config = dict(
    n_layer=9,
    n_experts=64,
    experts_per_token=2,
    moe_layers=[0, 1, 2, 3, 4, 5, 6, 7, 8],
    normalize_top_k=False,
    balance_loss=0.0013,
    balance_bias=True,
    init_std_router=0.0191,
    tie_embeddings=False,
    lr=0.00486,
    beta1=0.9,
    batch_tokens=[32768, 65536, 131072],
)
Below are experts of layer 3 (counted from 0) of a mixture-of-experts language model. Rows are named router (the router's row for the expert), gate (a neuron's input weights, with its number), up (a neuron's input weights, with its number) and show model dimensions 0-111. Each number is 128 + 32 x the weight over its row's rms, rounded and kept within 0 to 255.
After each expert's rows: "mostly gets" lists some tokens that are sent to it at least half of the time. This comes from a sample of Wikipedia text that the model never trained on.

# expert 5
router [109 134  93 113 137 173 112 183 122 151 161 129 127 108 129 197 117 104 133 116 100  92 134 157 154 122 114 154 116 133  82  67 161 119 176 160 104  93 158 129 147 108 121 142 182 118 192 161 124 166 107  76  73 125 137 134 179 112 146 127 129  75  67 178 186  68 116 110  53 147 112 119 106  91 128 185  89 143 101 148 105 173  60 130 139 124 151 171 108 136 164 131 105 134 119 175 179 114 143 157 138  93 151 160 171 129  87 112 113  96 134 117]
gate0 [169 139  80  38 124 178 107 123 151 183 146 125  85  94 134 112 109  84  90 107 114  97  64 153 100 121 154  99 121 104 100 191 171  97 109 185 157  85 148 138 123 125 162 143 198 122 135 164 100 133 180 109 172 111 119 105 102 181 101  60  96 106  94 111  85 163 114 111 114 138 117 112  99 125 115 150 113  58 129 150  99 133 110 130 106 141  89 125 176 127 131 122 146  63  84 138  87  68 141 115 141 175 144 114 146 120 149 159 168  99 145 166]
up0 [101 142 175 167 153  79 135 145 108  91 123 150 191 110 112  97 123 156 128 154 105 119 105 140 176 165  94 130 112 125 162 147 148 135 126  73  51 133  88 113  96 123 137 152 135 159  94 152 124 138  77 145  61 109  79 100 170 101 174 146  90 106 131 162 136 137 194  78 227  81 175 137 129 173 115 136  92 163 123 122 160  91 134 134 139  74 147 124 110  58 121 143 105 117 167  98 163 160 115 112  95 107 126 146 136  87 115 115 107 164 121  48]
mostly gets: "Animalia", "Singh ", "Van", "Remi", "Sin", "Motorsports "

# expert 22
router [119 146 128  97 108 156 109 149  95 168 142 109 132 111 146 144 136 109 118 101 122 140 103 178 170 153 121  99 126 142 111 102 140  93 154 124 114 110 151 104 159  64 123 128 143  62 163 124 159 124 171  92 117 124 135 110 143 104 169 157 139  74  65 136 214 100 112 133 112 178 127 185  75 103 105 172 136 107 130 155 122 169 129  63 153 124 167 169  88  69 173 139 107  59 122 197 148  91 143 185 115 104 157 179 163  90 116  78 109 124 131 110]
gate3 [ 87 160 151  96  51  77 124 132 136 113 132  82 100  71 107 169 210 134 203  86 148 150 176 136 106 158  83 157  94  79 117 104 157 103 139 105 105 133 106 129 107 119 101 129 164 127 122  87 149  91 145 144 132 165 117 149 203 122 116  46 123  53 151 122 104 140 122  88 122 157 136 110 107 107 169 163 137  98 124 139 116 159 105 168 166  73 137 198 100 195 151 181 122 168 133 101 164 132 139 122  93 137  96 123 127  91 147 101 115  99 165 134]
up3 [ 88 119  77 155 146 114  50  91 169 124 109 100 112 155 114  83 103 143 126 106 127 162 109 134 138 102  79 146 118 110  83 141 110 125 134 175 151 164 104 110 160 183 116 133 151  78  89 126  88 125  89 128 110 114 140 111 136 210 128 104 172 124 195  74 156 114 142 172 162 121 155 158 209 184 132 111 135  76 126 110 126  83 131 114 119 134 132  91 107 104 151  82 111 100 117 148  79  57 101 104 183 103 183 132 139 138 156 177 123 158 115 115]
mostly gets: "José ", "Chicago", "Francisco ", "ão ", "Manh", "India"

# expert 18
router [123 120 102  95 145 108  63 151  91 200 147 185 134 135 149 144  96 132 172  85  87  93 110 158 145 109 106 134  97 131 152  16 173 140 174 183 117 135 147  65 126  95 118 147 161  95 161 146 135 128 142 107 126 124 171 136 148 113 135 128 159 166 112 176 153 117 119 130 151 182 122 145 108 132 124 122 116 106 104 174 134 156 118  85 182 151 140 131  85  92 126 143  94  83 148 152 135 120 138 154 103 111 156 163 145 113  67  94 142 156 165 122]
gate0 [144 122 163  33 131 125 181 127 106 119  99 147  69 109 137 144  98 113 183 117 105 131 171 175 125  89 131  90 133 116 134  95 133  89 168 167  92 116 122 142 165  84 121 115 188 111 104 117 133 133 116  90  84 143 150  87 129  19 139 113 143 110 140 128 100 133 116  94 141 131 158  58 123 152 102 111 123 150 141 170 153 151 145 122 153 144  94 149 141 114 111 145 176 127 104 120  89  73  45 102  91 102 145  77 148 102  44 124 138 128 143  96]
up0 [135 137 117 223 114 127  79 121 120 144 161  78 183 110 111 156 121 115  93 147 157 168  92 130 155 147 111 189 170 119  77 160 135 159 124 120 108 150  82 114 129 143 136 131 131 103 186 132 136 162 136 124 134 127 121 122 160 138 117 102 128 145  97 151 165 155 123 109  36 142 118 138  97  90 167 134 112 109 156 117 195 122 125 162 151 105 153 107  87 120 114  60 108 167 128 158 150 174 156 134 151  99 139 184 141  69 147 127  96 133 105 146]
mostly gets: "Iowa ", "Ke", "touch", "Wy", "Kansas ", "States"

# expert 50
router [ 93 154  99 113 175 150  72 193 170 118 143 109 152 154 145 142  88  85 149 104  74 147 120 161 147 161  89 165 154 143 138  70 154 127 162 164 167 137 100 127 115  69  89 112 158 159 148 175 107 113  93  77  83  97 168 104 147 122 141 105 146  76 116 174 209  93  86  93  88 124 148 110 168 116 104 122  74  71 102 135 146 135 154 131 148 140 113 163  76 162 109  87  63 155 130 157 131 108 192 175 109 113 163 178 155 128  80  99  87 103 128 138]
gate1 [128 200 140 114 106 142 174 152 129 167 103 122 175 121 171 123  85 137 173  77  60 139 103 187 146 106 119 162  86 107 103 110 112 148 128 162 126 108 117 140 145  78 135 109 115 135 112 109 167 120 132 164 115 131 114  88  94 148 120 160 142 125 111  98 103 152 151 116 136 114 165  75 148 170  85 153 120  82 110 121 165 131  94  87  72 118 181 148  99 141  87 109 118 146 144 124 122 133 187 115 117 164 133 158  62 144  57 105 128 174 118  91]
up1 [115  86 177 112 149 146 173 172 108 100 131 114 129 131 138 105 105 128 134 123 112 145 129 150 162 125  58  86 115  78 117 118 128 183 141 153 194  88 135 123 107 121 160 120 100 121 142 157 148 118 105 163  94  79  90 100 172 147 134  67  89 116 131 121 157 158 214 118 117  91 120 118 126  94  76 109 132 150 124 120 105 145  93 119 145 172 134 113 154 191  42 159 140 125 174 147  87 159 119 116 146 113 123 144  49 166 126  82  60 154 151 126]
mostly gets: "Plot", "ishop", "threat", "Insecta", "uss", "avoid "

# expert 12
router [141 135 123 132 137 193 117 154  93 174 132 100 103  99 174 194 172 155  93  86  80  91 127 146 147 128 137 111 130 159 106  73 102 180 153 151 125 105 126 197 130 132 137 152 133 159 155 117 135 140 115 124 105 112 146 126 143 113 180  90 165 137 119 170 175  89 158 134 114 135  78 101 113 178 177 167 149 159 144 111 147 166 111 117 113 151 194 120  80 103 111 109 133 151 122 125 172 120 217 133  83 120 133 106 160 125 106  86  71 107  92 126]
gate1 [146 119 106 134 122 164 123  98 197 136  78  93 163  96  92 155  68 129  53 120 119  87 133 166  48  99 104 137  76 115 114 123 134 116 173 132 118 140 106 147 110 157 167 126 138 117 120  95 111 158 103 121  66 101  73  85 165  72  80 149 151 129  95 119 154 154 112 124 108 155 162 143 154 117 162 100 159 161 133 116 182 156 109  99 116 106 158 121 127 189  89 122 160 104 119 135 134 147 114 105 152  83 129 163 138 134 140 163 113 114 130 101]
up1 [138 114 108 106 139  96 149 172  73 133 176 119 160 186 170 105 209 120 159 115  76 143 109 109 215 193 107 133 191 176 160  92 116 164  47 161 125 175 111  83  94  76  96 115  68 130 139 159 133 111 148 111 151 165 140  90 130 111 144 124  97  87 144 177 101  84 154 116 138 110 131 147  94 114 140 127 123 115 200 121  49 121 149 163 152 158 166 162  82 145 150 100 120 133 150 111 132 141 121 172 177  95  55 120 110 148 121 106 160 141 131 181]
mostly gets: "Radi", "Rap", "omet", "hyth", "frac", "phen"

# expert 39
router [ 69 135 115 125 106 171 112 150 138 179 143 114 142 172 102 174 109 147 154  73  94 113 119 160 160 108 123  65 119 126  92 147 134 102 153 148 144 102 113 111 144  89 153 138 161 131 177 110  96 200 157  96  99 133 144  85 116  91 159  84 151  96  27 127 181 153 119 138 100 157  91  77 110 112 107 190  87  56 134 162 126 159 100 170 113  91 149 180 100 147 127 114  60 125 121 116 225  93 138 181 127  71 121 135 156 157  81 127  99  93 103  94]
gate0 [113 154 137  95 166 146 112 116 153 179 112 174  66  92 146 119 131 138 157  75 141 107  95 124 153 106 177 141 191 170 138 101 155 101  96  84  65 125 142 101 130  62  97 105 210 128 129 113  99 120 176 102 163  99 137 150 131 119 170 114 177 100 137 135 145 125 118 161 120 119 100 100 122 154 174 143 111 108 123  71 149 176  99  90 200  48 130 151 178 113 124 122  47  98 127 165 160 116 129 151  73  92 126 107 161 104  96 132  89 100 102  91]
up0 [133 165 151 102 190 192 144  56 146 146 120 147  41 100 126 103 170 141 151  80 145 113 159  64 143 112 168 128 193 126 142 165 136 100 116  59  92 108 142 102 181 140 126 139 161 125 180  95 126 149 118 136 152 113 165 160 116 172  84 170 110 108 163  85 104 108 161 176 141 124 104 136 143 166 120 156 172  88 125 147 104 226 101 119 142 115  80  59 143 155 107 127 114  98 142  93 103 150 107 135 119 141 133  64 170 103 104 149  86 140 145 123]
mostly gets: "Law ", "emy ", "Art ", "Primary ", "Health ", "Is "

# expert 53
router [144 157  80 123 152 163  51 121 174 150 122 124 153 172 122 161  95 106 108 101  81 127 120 120 174 120 129  94 145 169 132  67 160  81 149 166 127 112 139 124 143  74 143 131 155 138 170 135 105 109  88  79 113 133 127 140 169 117 129 105 134  88  64 154 236  86 129  57  76 167 126 133 131  99 131 116 125 142  89 140 173 161  85 108 120 154 125 151  66 100 127 103 134 143  88 168 135  84 128 152 127 121 136 158 181  92 146 106 113  73 140 116]
gate4 [108 109 101  67 101  97 142 104 126 120 117 172  91 147  88 110 104 194 106 141 146  88  79 125 138 144 125 144 141 119  97 142 138 153 117 133 112 160 139 115 159  66 147 117 123  43 158 158 120 154 106 110 117  92 122  62 192 154 106 114 199 113  88 127 141 124 185 107 139 119  70  85  75 108 114 128 107 142 116 102 124 125 150 100 134  83 171 146 105 108 155 127 101 120 124 119 141 161 108 130 137 136 132 161 148  97  95 126 134 107  93 104]
up4 [ 79 164 126 152  97 143 118 119 108 123 128 119 191 169 165 118  62  81 174  57 108 155 115 191 184 147 125 131 122 146 193 106 138 157 197 194 136 151 133 137 147 140  60  90 178 134 150  92  76 136 191 154 132 177 177 137 144  73 144  93 113  65 104  95  94 123  94 130 130 167 157 132 161 168 142 103 105 152 127 155 120 127 112 159 131 160 113 138 142 106  83 167 121 118 163 120 162  90 146 205  98  83  87  98 140 146 119 153 155 180 115 132]
mostly gets: "heim ", "Animalia", "heim", "ski ", "burg", "itt "

# expert 47
router [177 108 169 153  58  94 121 100  99 181 173 145 147 119 165 160 112 162  98  91 136  79 145 188 182  85 112 133 125 148 105  91 147 123 166 147  93 137 136 106 136  94  70 134 136  95 171  83 138 180 137  69 112 138 131 163 122 116 156 115 169  91  68 113 163  75 148 133 121 131 126 141 102 153 150 163 168 138 116 119 161 170  77 101 152  96 182 141 114  95 150 120 116 143 120 137 129 135 116 193 149 104 126 119 182 129 112 122 167 113 137 102]
gate7 [157 115 161 104 113 147 149 212 111 105 143 158 109 153 120 105 133 157 132 109 122  89 149 173 101 114 145 104 109 119 159  96 130 111  98 108 158 118 102 121  85 147 138 155 129 150 112  60 145  75  52 141 108 139 177  96 117 124 161 158 190 122  81 127 171 116 151 176 180 145 147 151 132  89 150 167  18 152  87 143 143 158 129  88 136  58 179 113 134 146 161  35 145  85 174 163 168  66 153 110  97 130 111 111 179  85 118 119 112 128 142 124]
up7 [102 152 119 151 147 159 165 120  97 146 126 153 177 123  96 139 148  78 117 109 121  77 124 156 186 138  53 107  95 184 130 161 109 128 196 138 141 101 149 126  97 116  88  85 156 160  95  81 124 155 150 161 125  71 115  95 105  90  72 120  96 130 133 170  81 156 140 134 103 126  97 159 159 148 108 157 130  60 118 122 147 123 103 178 146 177  87 176 176 165 124 168  61 158 152 187  97 162 132 137 142 117 139 159  79 162  93 195 113 131 103 150]
mostly gets: "result", "Representing ", "deg", "operator", "ular", "ona"

# expert 62
router [119 126  98 118 102 170  88 101 110 225 115 128 186 121 155 132  98  77 138  94  86  95 127 178 172 126 105 124 107 134  82 154 118 113 147 167 133  70 133 167 127  71 121  97 158 104 176  75  83 153 117  45 103  59 148 131 142 109 133 105 116  86  76 100 158  80 138  93 126 165  93 135  93 151 178 167 119  91  98 153 177 152 107 132 160 126 187 164 125  96 150 104 105 127  74 162 175 122 139 162 116 111 155 125 217  90 111 164 150  90 100  91]
gate1 [166 182 165 149 119 140 106 181 164 176  98  70  94 145 108 158 154 206 104 138 129 134 164 127 131  58 176 106  82 133 125 149 125 123 112 176 147 171 114 146 125 112 125 150 102 135 106  72  65 114 158  88 108 107 187  85  89 154 178 156 172  73 125  84 197 147 173 136 161 121 131  78  94 125 157 100 184 146 125  71 172 141 112  81 101 108 166  80 159  70 133 168 123  84 151 150 116 114 154 167 183 124 101 114 180 180  62 165  92 114  96 124]
up1 [141 132 101 159 159 114 189 113 143 129  78 157 139 137  97 127 118 133 150 166 104  97 133 164 131 132  94 131  85 108 159 131 177 138 162 126 156  43  96 122 118 144 102 124 120 186 137 111 173 152 138 142 195  53 109 147  88  81 102 178 163 159 175  88 130 173  75  91 163 166 101 143  98 134 134 151  78 120  69 100 107 131 160 127 160 168 126 127 125 183 152 102  92 157 117  88 129 149 156 107 141 118 161 140  96 156 110 143 142 160 146 109]
mostly gets: "ca ", "ael ", "Jimmy ", "hai ", "rey ", "ika "

# expert 31
router [ 98 133  78  74 180 104  98 135 101 201 145 106 111 167 103 148 125 110 122  90 137 102 124 168 129 117  79 126 142 116  87 111 150 131 143 145  85  98 105 123 101 103 113 107 154  95 176 118  30 148 115  84 139  96 100 111 136  82 160 115 115 121 125 142 154 114 138 130 193 135  53 140 113 120 147 139 114 143 144 126 134 168 180 112 119 157 165 161 127 169 108 105  57 134 154 135 176  56 163 183 101 119 150 169 172  75  48  87 136  78  85 121]
gate7 [168 146  91 158 115 171 121 180 109 149 121  98 143 101  86 104 150 143 115 113 121 118  84 145 130 149  84 143 136 113 111  78 140  82 191 184 124 190 103 117 126 163  90 114 181  83 153  98  58 173 104 183  91 115 171 150 115 164 101 123 171 109  89  97 133  71 115 130 139 112 108 113 126  96 166 133 156 126 121 158 122 171 187 115 139  94 142 110 113  79 153 167 108  95 104  73 161 115 167 106 165 155 135 150 210 121 109 196  91 133 172 112]
up7 [125 129 114 130  48  80 164  70  97 149 185 114 138 174 149 123  91 163 120 194 126  78 121  88 150 106 154 120 114 137 195 147 146 199 112  76 129  69 113 131 135 103 199 153 107 104 169 128 124 116 188  70 142 122  94 137 131 104 127  90  73 108 144 184 107 104 154  78  74 136 160  93 114 132 117 112 115 130 125  98 138 121  87 167  99 194  88 139 117  72 139 123 172 115 108 168 164 169 110 152  85 103 175 102 115 113 133  93 152 162  65 107]
mostly gets: "research ", "Treas", "based ", "career ", "focused ", "hockey "

# expert 44
router [133 109 134  93 102 129  87 136 120 154 152 126 141 133 189 153 101 139 100  59  72  88 121 191 167 127 102 140  96 137 119  34 130 142 151 198 136  96  78 119 154  92 124 150 169 144 143 126 135 162 116 100  42 165 129 166 109 108 111 102 171 147 117 154 155  77 121 141 153 164  61  99 116 193 162 157  88 157 114 189 102 146 147 101 138 172 172  89  71 142 139 111 119 134 143 139 121 138 152 129  92 148 161 155 181 110  68 133 143 194 103 123]
gate6 [ 85 159 134 114 198 167 108 171 184 110 144 169 125  87 157 148 111 198  65 125 104 106  68 138 141 191 168 130 157 135 211 159 138 147 108 144 105  69 134 109 106  47 129 110 172 142 105  72 126 146 162  79 143 160 151 141 136  91  94 108  62 152 190 179 110  82 151 177 163 115 138 154 142 105 147 173  94 105 107 115 149 141 140  97 147 142  97 137 125 119 139 115  93 155 123 126 112 118 118 175 109 153 106 140 138 135 122 132  70 151 179 145]
up6 [136 150 124 132  90  99  90 142 139 109 152 132 160 153 132 181 116 114  83 162 163 119  80  80 168 133  95 202 113 156 181 134 101 203 112  68 160 138 109  46  94 123 147  97  99 142 146 107  92 104 141 143 111 125 106 142 106  97 127 128  86 121 131 178 156 157 143  72 128 145 139  98 180 147 160 105  96 124 174 123 119 152 100 177 144 136  85 167 108  90 109 114 146 171 148  92 129 126 119 116 110 101 116 145 143 162 196 100 123 143 125 153]
mostly gets: "their ", "his ", "its ", "His ", "her ", "Its "

# expert 46
router [132 115  81 131 126 160 111 117 117 200 117 131 148 164 205 191 115  87  83  58  55  87 115 143 179 149 124 168 130  98 110 106 156 144 183 199  98 108 103 124 122 113 133 120 161 118 158 124  59 153 124  95  94  82 137 132 129 103 155 124 127 109 141 172 139  90 140 160 163 102  89 166 121 163 174 168 140 143 123 184 164 141 161 112 134 140 191 138  98 146 122  88 160 160 141 138 161 131 170 200 119 119 122 159 172  26  64 186 144 129  68 141]
gate0 [128 114 147 115 105 216 127 115 146 140 152 112 137  90 176 129 134 152 116  81 142 111 145  87 137 181  97  64 137 104  78 138 137 101 125 203 152 111 171 124 123 129 131 187  61 159 185 112 164 130 134 176 131 159  98 151 150 105 155  99 219 124  89 148 187 120 128 147 125 151 149 146 106 158  78 181 107 126 131 149 161 112 126 128 110 127 203 145 108 110 138  99 123 148 133 142 165  83 118 127 134 130 142 129 139  97 136 159 112 124 121 141]
up0 [127 141 153 138  76 163 108 124 134 160 179  96 145 107 150 168 129 103  95  89 135 106 181  99 150 187 149 117 167  62  82 161  80 130 117 157 153 130 173 163 117 134 149 161 142 150 178 104 150 189 163 170 134 143 188 143 141 123 160 120 160  58 122 185 135 111 150 199 206 137 164 112 182 223  47 185 118 135 158 149 153 130 168 150 150 143 189 130 120 150 116 134 170 139 114 123 146 120 108  91  75 149 121 110 123 108 132 157 104  73  98 142]
mostly gets: "Candidate ", "MF ", "Phylum", "Nominated ", "GK ", "Length "

# expert 52
router [164 103  78 140 112 165 111  95 119 153 144 133 135 208 163 120 126 117  99  52  46 121 163 186 162 129 116 140  88 115 148  90 126 186 166 168 174  79  89 132 111 115 155 108 108 160 203  88  71 130 120  63 118 102 171 114 112 133 124 131 194 136 126 148 154 116 164 105 157 186  95 134 104 127 132 179 123 147 105 161 177 216 129  87 105  99 197 118  67 115  97 119 131  61 154 135 183 135 111 165 124  94 160 136 183  82 131 189 139 159 139 114]
gate3 [110 117 144 168 101 173 170 180 105 145  86  76 135  86 177 151  90 151  99 126 113 102 115 207 159 166 115 150 124 140 127 143 118 155 161 102 163  75 113 125 152 137 135 143 123 127 128 154  94 152 184 100 115  57 146 141  85 142 166 122 164  91 108 155 172 141 184  96 123 159 163 114  93 181 188 134 135 149  91 134 159 138 169  77 128  97 183 171 129 129 134  92 103 202 143 167 181 137 135 181 143 104 115 157 111 153 144 173 132  91  59 112]
up3 [ 77 164 144 160  96 160  99 104 103  93 147 176 173 147 117  71  91 161  93 156 175 136 163  86 202 134 160 175 142 176 168 139 171 167 185 158 133 102 180 137  90 111 179 102  89 153  92  98  97 150 163  94 101 111 162 137 135 161 140 100 140  77 172 152 139 181 152  67  77 161 120 115 162 185 144 112 131 122  94 103 182 178 110  56 150 152 123 139 127  76 169  97 127 148 122 161 108 143  89 150 153 122 155 186 123 197 192 166 112 134 109 112]
mostly gets: "ently ", "ically ", "ately ", "ously ", "ally ", "ful "

# expert 29
router [137  96 108 100 125 139 107 121  73 175 154 116 110 139 143 192 139 141 159  46  75 111 112 157 158 156  87 144 152 140  74  61 157 129 115 176 130 136 112 129 151 102 178 142 176 150 177 132 148 162 115 106  67 127 157 140 126 106 135 113 140 106  53 159 180  69 133 122  89 131 106 125 114  99 129 164  84 114 208 148 116 146 112  89 109 103 173  87  87 118 139 143 133  96 127 125 157 111 152 179 119 124 133 153 108  92  59 132 138 148  69 151]
gate7 [136 142 131 137 103 161 139 105 153 227 114 202 139 101 181 159 141  78  93 157 138 128 158 137  80 197 162 105  95 110 157  98 102 169  88 155 118 118 175 180 166  74 146  97 161 157 159 105 149  78 112 161 136 108 182  99 137 141 128  92 128  64 126  85 117  76 161 116 173  78 148 107  70 166 137 121 174 103 107 123  89 150 163 133 145 182 136 118 120 108 229 125 120 105 113 100 165 119 145 104 114 159 167 132 108 121  79 103 152 100 114  93]
up7 [140 133 126  92 105 158 150 139 177 191 143 114 108 136 139  97 140  82 124 114 116 129 127  95 104 168 128 132 112 140 121 139 110 148  62 138 151 201 115 143 130  91 180  87 161 142 180 124 151 101 111 158 136 121 129 159 118 112 129 106 116  80  95 150 118 104 140 111 132 112 177 130  92 173 148 132 146 115 191 128  85 148 158 133 134 173 134 125 147  85 196 148 128  58 112 145  97 138  92  47 131 191 123 146 104 125 113 126 125 141 104 164]
mostly gets: "School ", "University", "professor ", "Squ", "Conference", "School"

# expert 38
router [171 166  36 139 136 146  43 138 117 156 112 141 174 147 117 166 131 127 114 103  46 121 110 174 144 145 130 149 118 153 139  58 133 177 131 180 147 156  92 129  92  97 115 131 155 168 163 128  66  94  95 102  88 104 149 146 170 100 145  99 138 133 143 123 183  78 140 102 108 120 113 181 149 138 132 141 132 174 111 153 182 130 124 126  82 123 166 133  90 137  98 108 123 161 138 121 132 145 172  98  86 141 194 152 185  66 120 110 131 123 126 129]
gate4 [139 169 124 120 150 122 139 183 159 165 179 158 116 158 124  93 133  78 121 172 144 157 151 106 127 152  89 102 196 161 147 123 101 137 162 141 166 185 144 142 119 134 151 125  93 145 130 155  96  93 136 156  83 160 153 112 104  65  90 105  60 116 149 118 152 116  99 153 160 171 116  99 147  93 172 118 142 145 149 160  91 166 140 157 160 120 146 102 151 135 138  78  70 167 186 170 115  64 138 165 156 180  95  95 140 124 169 208 161  38 117 128]
up4 [195 109 127 128 147 135 130 108 117  82  81 135 123 102 180  98  90 144  85 129 117 157 162 132 141 135 166 113 112 109 145 162 135 136  50 174 123 117 223 147 111  72  63 108 128 162 114 156 147 143 131 111 140 143 117 171  92 173 162 111 118  75 144 127 139 175 117 122 165  92 119 150 135 118 124 185  82 169 117 120 143  99 126  99 143 128 129 107 159 145 115 117 158 154 130 111  93 133 149  88 178 152 172 131 198  99 139 119 100 141 139  82]
mostly gets: "wid", "Description", "aves", "earing ", "rown ", "less"

# expert 33
router [163 100 128 107 129 181 110 127 111 188  81  99 172 141 179 163 105 106  93  46  73  93 161 178 182 139 144 159 173 106 112  80 151 128 169 132 144 154 120  97 169 108 137 167 133 147 186 150  27 161 145 130  62 108 122 164 141  98 184  99 134  71 108 134 208 103 148 130 101 141  90 150  40 150 149 141 151 159 146 138 144 137 151 106 191 118 201 163 119 138 121 129 114 168 155 178 170 154 151 185 115  90 141 172 166  72  90 126 149 155 106 121]
gate7 [117 111 124 187 205  91  77  98 110 131 133 100 150 160 132 178 146  91  92 170 143 156 155 137 158 131  81 101 135 107 114 142 155 103 133 114 112  88 173 113 128 110 153 138 133 144 165  92 164 198 160 123 102 158 135 148  64 125 120 145 168  68 103 130 127 167 140  57 147 128 107 152 206 120 118 138 103 161 118 158 108 182  71 131 157 161 124 144 134 109 125 144 102 112  88 101 174 121 119  64  79 148 114 127 156  96  92 150 110  86 155 109]
up7 [ 78 145  75  91 101 158 148  89 145 120 156 144 148  91  70  67 150 179 107  94  43 140  70 101 125 161 147 117 169 184 139 182 168 120 167 134 151 125  81  69 113  72  98 115  94 110 165 141 142 123 157 108 139 111 164  81 161 128 102 137 103 176 133 153  69 133  97 181 130 101 142 113  78 124 145 103  94 113 158 109 104 154 151 110 161 113 100 151 129 103 137 155  79 107 147 128  62 132 112 157 169  84 111 115  40 112 120 105 145 150 127 131]
mostly gets: "Votes ", "how ", "Mus", "Won ", "Pts ", "Mas"

# expert 36
router [144 136 106  79 123 125 125 183 141 203 129 104 131 166 139 163 111 127 142  81  26  85 133 157 169 138 115 121 125 140 120  90 162 159 153 163  84 140 126  97 140  79 123  78 127 118 127 124  89 153 105 102  99 106 135 127 160  72 180 134 159 113 100 155 110  86 142 131 165 132 101 174 131 155 163 167 118 108 114 142 172 134 174  43 132 141 139 100 102 161 119 110 134 114 173 105 171 172 176 136 162  48 172 114 127  71  83 132 147 121 120 122]
gate9 [106 132 125  95 149 143 160  79 137 143  94 141 101 168 104 157  68 125 175 173 113  82 130 135 116 203 107 119 119 123  76 137 164  86 137  78  95 165 104 101 113 141 111 146 119 181 147 214 155 138  70  94 176 125 119 110  86 152 182 155 158 178 106 168  91  61 114  69 160 122 130 133 121 159 116 107 108 162 139  85 142 134 141 155 115 124  96 126 166 126 117 127 124 139 154  96 155 145  68 129 168 129 127 159 106  99 112  83 228 111 114 131]
up9 [134 105  77 130  73 122  76 103 111 179 166 119 132  80  70  89  48  88 157 202 143 135 150 126  88 152 169 131 100  90 127 178 175  68 113 116 118 169 120 174 104 105 134 134 107  48 105 127 166 135 144 102 139  95 102 108  95 109 167  81  96 123 117 130 124 193 145 139  99 111 122 119  75  56  58 102  97 180  97 106 128 155 152 164 105 113  92 142 140 165 107 131  92 167 177 172 149 102 118 140 162  79 171 125 149 160 138 132 126  71 104 127]
mostly gets: "there ", "It ", "There ", "To", "access ", "well "

# expert 3
router [128 176  85 128 134 127 111 110 106 163  80  94 152 116 198 160 110  93  88 120  97  86 115 126 205 127  88 156 125 111 117 142 185 135 186 164 106  80 128 116 104  98 135 105 176 126 187 154 135 143 116  57 115 116 106 115 136  87 127 105 134 131 110 160 144  77 165 163 145 101 133 184 139 165 189 130  96 111 115 176 164 163 143  98 105 121 141 178 109 128 101 137 143 162 124 169 128 148 180 155 145 120 192 175 159  34  50  97 130 110 101  80]
gate8 [136 120 177 136 168 164 134 111 168 129  99 160 109  94  96  99  79  98 108 119 153 158 187 125  96 104 149 127 104 178 102 131  96 144 158 113 154 106 161 103 128 149 120 126 141 133 147 110 104  65  55 160 105 197 132 119 157 127 113 126 137  81 123  89 140 135  63  93  66 171 131 110 141  99  63 109 142 113  98 112 167 107 135 120 133 133 135  73 139 161 110 131 149 102  86 165 122 153  44  98 148 184 186 101  95 179 159  90 128 164 167 153]
up8 [128 153 117 125  86 146 180  79  68 134 141 150 119 113 171  85 135 152  86 178 152  79 188  85 134 115 139 161  97 164 175 115 146 151  67 164 170 162 118 149 128  98 124  66 149 144 118 161 201 143 108 109 104 172 114 135 134 143 145 129 104  77  74 134 124  60 171 118  83  99 144 139 156 122 138 110 204 152 122  84 137 112 111 102 141  43 128 110 119 157 171 171 181 139  63 169 157 148 122 127 213 144 150  96 160 125  81 126 215 125  93 149]
mostly gets: " ", "These ", "•", "    ", "Height", "Died"

# expert 45
router [128 111  64 131  89 188  87 125  71 144 127  92 117 120 140 186 129  96 117  78 105  93 119 165 151 130 132 181 146 137 115 109  80 134 136 143 129  99 106 133 132 137 126 160 167 121 145 104  31 138 131 118 101 105 126 106 161 116 152  99 121  91  38 111 131  98 154  88 128 118  78 151  78 127 179 149 130 111 128 147 110 120 103 134 136 105 186 153 151 159 137  91  75 136 134 173 198  71 120 150  70  84 140 120 174 139  68 130 153  74  77 115]
gate7 [149  99  81 128 109 146 111 200  82 141 167  71 100 141 111 103  91 150 156 132 136 115 131 102 131 121 116 182 126 133  87 125  86  89 146 143 113 172 113 149 136 135 120 142 111 122  75 126 103 153  74 146 147 170 125 143 139 137  95 145 120 168  89 105 132 160 157  85 106  91 115 156  98 128 162 171 142 123 122 108 122 133 214 175  92  72 165 110 116 169 112 195 124 212 120 147 158  69 151 175 110 129 149 128 193  88 108 139 117 100 106 119]
up7 [114 172  73 124 107 113  97  87 219 150 122 152 129 136 147 121 159 137 108 148 155  92 119  78 134 136 101 111 175  98 224  85 148 100 131  89  97 162  58 171 105  93 132 123 127 100 146 117 207  95 104 150 136 175 102 128 137 131 115 132 156 110 150 118 149  74  97 168 154 141 156 213 140  87  75 124  96 116 102 134 155 120  88  62 160 118  92 157 112 130 114 106 168  77  95 133  99 147 111 161 186 106 156 209 134 136 167 132 172 102 111 108]
mostly gets: "thod", "chan", "Fol", "akes", "omet", "Conc"